Experts of a small language model.
Training: a variant of SOAP for the experts, 258M tokens, 7877 steps.
Below are experts of layer 11 (counted from 0) of a mixture-of-experts language model. Rows are named router (the router's row for the expert), up (a neuron's input weights, with its number), down (a neuron's output weights, with its number) and show model dimensions 224-255. Each number is 128 + 32 x the weight over its row's rms, rounded and kept within 0 to 255. Numbers have three digits each.
Before each expert's rows: "raises" lists some tokens whose logits its average output raises strongly, later layers aside. This comes from a sample of Wikipedia text that the model never trained on.

# expert 4
raises: "N", "A", "-", "G", "B", "E"
router:149141108126188141130142127075120151120112054114049098123132151101133158100161128141135074163152
up44:080136149131167112113145150104096150174130134184088119101119177149144091150129156121161168109108
down44:119177125122098143138110083123160152173132089176198095088127122136158147116145132148179170132162
up45:110068081100181170125131163085073119105151161117135199152116144195117162137126150176129137123194
down45:172163107166053059143170121137099134165147162126132097087168137143145106052119067097115107181119
up46:121132144173116104130109132114175151164051181118127148119161157188150171117124108072148117129158
down46:121103149090155102129113149124158142129153135184122117098134114150108095085142099148154134096162
up47:151161093137181086071099068161100137124164130088108122117129093077111138132116122097190126144129
down47:097119136132146074110076148145133083158126111083121115132124088183152157164128085119084138132102
up48:180125116097103175122142127144084098129068157079107109139155172092123131154167100143056084079123
down48:101110114088204143070078103138137128131100143131133124111127066216144047178160149148119135103101
up49:124181140098141089155085181115103086076112099124133154160099152150143159135139082171094142112154
down49:133074102184176164112129078148123144137124089132111106079147200123137114108132187110153104126136
up50:122079102106111125094130077088105127113143147171155121104110178166159131181143059119137101092101
down50:178144124152115159188075120134145109093110139212116133149137144132111100149090146059106091151077
up51:115210179119102093087141153134094070081105145102129141112086142107168149139137080156168120123144
down51:134151170130138160146115109092121142095101100138121162125110206089110186099148118092139075080108
up52:086170160141120106080115097158130139111159085115138090143069134118106147116142061156089080104132
down52:177131125174136154101158140119157100100096124127160111104138170158099182111106138090142107114141
up53:124090172112130156115059133065160119158144151087149074171130158124132118169125078123124074176135
down53:095136171184122154229122107140103151105139135168123129103120121100134137160131134156148076137101
up54:096105157180057140167154110101103108106148151113110122133127112198152148158071126127121063169200
down54:196117128090173165117139151117077043165103123163047174114149130081095142135114115110133128122115
up55:102099170164119192122102149091088080175085126107096149122159130105113113078189162102120094112135
down55:108113117069204123169121145200160191077191151078142059165130128145115170144101179174156140132153
up56:193168119140168165119127146150158180120080092083158100097113164110142124137173117119080113181093
down56:109102069136111176114148148096143132173133116084095087100147098094102150141142120078141121152104
up57:088148103155121119140142113116148130133100098121111129168067088151161132115160191124115142114139
down57:108115120157096152133130140100144115135126132168093087169130111124084113124086131134185057126129

# expert 5
raises: ".", ",", " p", " s", " d"
router:129164162133154110117218136161170126069167133136141141161160141158165144102105144123154187156130
up44:138128121144191125103103086125168164123140137124152073188060145141111118079169101070187071190119
down44:135108182120177074107097158086175103112137123080123126198122082133170153116096134132095148138159
up45:148179150097099118170141131055178116150096172164101092167177179105096097103165157080171148143118
down45:148168086124093141116122127089107120150129087165116136154167194152183137192106100086094111141126
up46:119087187060103145113088134217127154135149179113102114146147148167046176076130099103110145113139
down46:145108121078157131084119185081144130182134188101145143112111150084123141166176175161172176154116
up47:132144152171146205119083076153159080103087141130163146131141130154164147136104107099082133126148
down47:103092187079082128119091093143074103094088131109104174204154213107105180106170073113104183103106
up48:085067093144130099159151131111117115103165093208137105098111106077122091108179138156175151085063
down48:172112172176130147112105198137123173108100158155116144144154106086147084092166126143075191142157
up49:098084141113134143158126115157158180122121166110104101084159142107110144084111110087099178141177
down49:112139143117150058133114201060078111116190151133146111083164112145166120149112093173171164131164
up50:142155127047154082149137153068114094119127061105120126133175173046095116149118094141137100132138
down50:206148193162081164058139173089107108149172105128149132114230129152088084091148106137098155096121
up51:114114139176171124112146134147147137149080173127116129092199133118142160104118177188168099160116
down51:076113175083095083145177092080145131124177129121111170120125113179095141112120108089123115146125
up52:127137185151108145131157100121123116125100131069068192085127133149107110103159169166073120097094
down52:135114138174121094098030109176148129171161092131132142154112168095113128163130177096139131136149
up53:144120061117179171097184084184041156179133094148092169170138171072138196102095128108120136155135
down53:126056142155131089127100072094091120089158143136136196130155087151093065114194055110124160166146
up54:100125145160143121049050123061126104116168107110106160047097112078152133152148137097169164091141
down54:146121094111205194135160151093077109112107119025111107137138111109125147086154176111157174159128
up55:112163168179116163134111126157090135124168195142156106133098143121100136132087146113163152119140
down55:128143169151119181160118125141111129102152118183121145090199126167088169132138106152137108175172
up56:104124136079189105129125121088140092159152141111120114116128211176122111100134146153067168170060
down56:179183119102128047077136156120162171137103101094094111118118110124120095144115128116136114085154
up57:102139201154073141115136116067136168121109131155178169177120123126173124153165168148143132178157
down57:105122128154081094116100119114129127119052120140120120193100148141106018154106149085179171110121

# expert 1
raises: "\n", "\n\n", " (", " |"
router:160123164070138109104160108133200165100127084121089052096097120103116118101123124182208101149177
up44:132160140143169079116130133117155136110233124149092156118114145143147097144145121147113124147089
down44:129136131110117189121128141192148068138145157157121143125113133129093087086192175113133190146112
up45:173138114155101105128106138157087117137124133147104170107144135129124143183155168155147182123112
down45:124117108159133077110110176128115177132179114160160047156097073123118134177092152071137187109138
up46:130111141104107126105152189169126140144095131142107090138166103127120112155088098119153152068107
down46:113123128118132123102128180163066146138169134157143230141107178117062139110116115132133081113099
up47:172138153102173087130162130119186160184119091162159130103147160125144174173134164096149163150152
down47:065093061125177152067195122100131110145147148151129137157110124178162126110173166122172093124112
up48:112165136165118141215127131075125116161083105094111134142154087157087147116137104177140214109109
down48:158126137115179098167122125140141173159180166125145081129173138134116102134094114137090137093170
up49:134107138105167125112115202133113131148172134097177137133135110133120149060126104181131114132114
down49:168115125181106155116132153084129150140121109149164083114124140109174152148176178100140139140152
up50:179117108130168140123136120105095105153108139138097086159197155130118114108108133179165169116152
down50:137158136117186095157163112129146166162105109110181165111128066124129150107121133040176150153140
up51:136101111115140135155091130118144073130112118163113131143101133081133165090080147079161141149198
down51:132165130146169101116121132145113137118139101122122157100082115161147132126101151123166113167156
up52:179103182174082121125175093107075153185175114148131152143152083129099194107117135130180150094165
down52:133145171116160173179108074146112173099109149032128158139164131161141108086165059181069089155146
up53:154163103129161153118187142182172079104082124128151170152129085184112146073123078155135119201205
down53:134120153117161087127140117152073157074139114120144154099056136168122169158092094145113124156142
up54:110110091150106073138154132208104080144100111127146077156108110085137121092177091178137164197161
down54:102131123092139129104131163154096200052139156120122113079139058151150134129141150138121116136131
up55:058105148101123165137117105088094118172097187103091091157105090120110121141143154173179117143154
down55:097105111186109192088134156082098153160125155133104093091115094115110161111110170126126179052115
up56:127141037124164183120166157139113123103125119135128062145139195059126181114178145152138097085131
down56:113079085118109173153163146133137155139134147147104145086137114156105145149150111085153132085091
up57:152151120084111084124081060165140163139114137121188068168158147093165163141138163116093052133146
down57:086115101135050162145149118100143128148089117135155089122144084156122118128120123134158132100135

# expert 0
raises: " S", " N", " D", " M", " H", " T"
router:127177139118174143104130115129126175148121142143145055094113136187144127094094146111135151179201
up44:128118117149072167143059113149113131127098143071128103162154134127136136098096135112111166089097
down44:113081117132080092120138129139160124086138137125139144091100099127168132159132174151132138071182
up45:145068123241119146165083142098138072131166131115154093087117146123118153150150112113051111095140
down45:124098123123186090204101113112129163179137120171124185132181125137082180099087111146127130108130
up46:147166149131128168149180118158182145151154152127032142140140183125078086140103134096136114121154
down46:181131075076157116143094106095068057129107085044170075099158114131136180158106112102155184137117
up47:110088140087103117109102139168107133078171174123112131154142103159086135097153159100109131130091
down47:140099124207136089127072097125148056119087158099133150092159100144175152097143145120098141129130
up48:089101199160160147195111089055134145096068170129137126091105144141072147202152137147144070110160
down48:096102170095145124154106132132110131160183152124118224132168163101117122072151125112076122141142
up49:133114173136099133154189081085126165153153146130140125147096168190106175129106127138133131094213
down49:089138173152157152070134079148161157175107143133161089135128125118130173112141114160108135158115
up50:128083139144121103053125112134145181132140091144196097119098063087149138129133191105136155137171
down50:138086087089129094169137143124108100123144116047154168132123122128163162063107140181109125064146
up51:120130105115114096125066124118154125145123101099166182113114099085209171081070134140111152120171
down51:178105120067100099175141095097176146198110129140142132139129128104151175150165089115119139108131
up52:097126108180165148155092164157092168124134130110142178109109068156129135106097160148118181096114
down52:079109117127115146142146121105107122079136191067152162146203110145167107205135153213203115092172
up53:170144154065126097075125111140092137149151225102224083174101146145133161118187133156136096192106
down53:196155142075144143098088101137135144138129099124170155098144110091140132123115136091173081117157
up54:126177195093083121169141159150081069097101132072099112135102143092110126178112141147090154166144
down54:099226150125043140133117153144139106167140141166159133206121136052052104170151152136085154131148
up55:127130109101086127086141125117095132133114117127145159179106152102114164126122173080142145081157
down55:119128192093108131113122203095086157134146114033138174203167144075143112101122103082132129081156
up56:077130131143131149164130108104121127075138139149135162141124128118189197140079037132075072116117
down56:181085126126111165146093146098143143165101111142159160166153127148123088146127156123112077117114
up57:162105179097113083142151105106160115184135155111110178165136154139077104131146126137077115118096
down57:137152173156115126151146137184185107094169090142117151139111126130170084143159181126096139120133

# expert 3
raises: "1", "2", "20", "4", "22", "7"
router:096121157125135107158142097115106091102148189124126124118112093138097149181138183077153152113106
up44:064124181098120137115141131144138116103088086121154149042160119124187096118103107038141124151111
down44:118114072140151101146189127199074114120129085115091123167218117143171142129133150162145113127173
up45:162137089100115147088155155143124132131085166105055102138112069139108136114146092098121106103174
down45:146106084130068037101104142089111107091117072107137141137173177116126187157122092120151152140150
up46:141059136129137131129160126144076079117045135113160204111170100107155142079130127149091126101088
down46:068134102091126138110113090180085125125079074173112180139127111142185146074092100141095137107064
up47:109139103142162147095134122109125095165131087144078117093127119115090111129156117129161123105118
down47:077169111217123086150219153102118155142133050133120096115134122135106159147119133141079161171135
up48:137159059082112141152110152093045114122106137119166114120111094107110137094101105161161131134111
down48:114128049159173125129072133101158177141149117136141139104133181110131161135115133143104095183139
up49:142126185180120158133138180136162093125157124175111144157124212158174173143102137119110199103112
down49:151089139121160162166205114124110071169154096134144109144191130100203170137125172168117085120142
up50:101108139184131083085079125011119088114073121155117151135143156202156102129132166098111145132119
down50:113130115115122141081136104094102126113116190135127157120133160053103124091172099108135098143182
up51:123114085113116156128128083131092115128166109097127086100126140169161073124104111102192146158139
down51:127096118143128148172155175136110090168128096110127116157061162113085110142131191171183139118113
up52:180132115132135088134117109122115123110144149116081107108188089112042111202145114144151184094133
down52:160150086158160131145099142039105137105176132098145120084147117094131146141194088062194077127145
up53:122081074218126147186139138070070127143138151100098141133128099134113082091171145111124093129169
down53:105140125218169146110098168153116187147163102131112096146141104132090159119113160101111115121130
up54:127111121133181079127177096162151154136155201146137150067119120175108118131097154200170079175183
down54:113146146131103070098138115110165114136123142095116155139165110101101130102151144121155082120124
up55:102093165123145160108132123098149074140143168109126138077119162149193135155152088040111152088157
down55:085149149153157113165130172136140050096076148093106140106070117114152112154104099123100189122134
up56:111127122146122165126107114134130109082161161188073146164186106140136119125082154130172122125061
down56:172159154121113133154109070135096126166115177139125132124140128163165105133146142089112115089128
up57:153074076187067106182114157144142140131143133093148127081152081178102198122145155099152152116126
down57:108173089135177095119087073141164157151097116148147112139159115095118184102074188076159116167081

# expert 7
raises: "\n\n", ",", " ", "\n", " The"
router:123118096166112156092131132120159136128078148165126114100155155122179117140168118178137144137184
up44:139183154141118161182072107092131181139097095115111148129162134106131140120113099088121106105168
down44:122101103137058164123143117158163130163077161141140095151113126111119129119075113096115143152134
up45:170173147166129167104226149102141124141096103147107144103147197101131174162101120106089115155185
down45:119116125125118116114139133133097115136075073142187110149099137168163105058136202120144132145055
up46:174109137094086107141101129155091108106124165150135176164178107151131166130154085143116117212151
down46:139125197097145151137201148115110084149101162111112151113157194112088160108142176093164144096115
up47:094141066100123159136141136160124138180092104150168164076100168095135174150115097098116106148082
down47:096101116100097203127140137153138119163138059082155137114098142127135130147187124127099155140115
up48:096114122167170129125116133124076192167169124151081113178124140139164172169119074148105103154121
down48:224077097122154145100120108157171141119142154078176110173099143186141059130181162159173137163121
up49:071139126125135143125105118111135168108179156137130112127185091086137154135105040188169125171186
down49:133136132139099082088125130107107099149097112213155152153116074135156100160125083128111077115165
up50:138140101186133120118154178105119156182197124129113173134134149098131169136137108117125151074129
down50:068099182125172119164111086166112134145108151137138150065135071145163113118108085130138146207071
up51:159152127076140093130075143131120132101112128107097125143105117168174106156077157213172100143124
down51:093201121110063133108137132077201100166095149136103170169125125168153100131134074107095102154113
up52:121139076142109139101162122137123161127090177137159128103158120069174154121163161126060082052109
down52:111160172102154098137158110132142107159131133123151079141104157072180086142120143136152129136210
up53:151126177088100166159112110175118145128130094122170124134149159097155116154124153119019153171108
down53:192169172153187125183107154140182152128144162128132155171115127103050175130049155124106142127073
up54:131104127080104126144096106119070143121127157118148117113131141126091090140084163149149137164098
down54:105117196109166165117162080080146134114162154071107110141092108104124155114230056076149127073099
up55:042127143173132110126136103156120139104129150111130079096130140168155068116096135097119139123151
down55:139126129185059126168060126139086125043156094121163128143127145151108153141170180136157142095105
up56:164142088112134127179097088101071098170057163109128177120159140138147148183172102182143141104173
down56:130153068104099096149116134082161120101160176094086118161160165137151114100095132203098189133125
up57:110146152180099133096158136104150092093104153126118169091091145157144118119159118093141095138160
down57:102069122106123155125094123128130185116155141096146146109126110131075145133103138089151153160153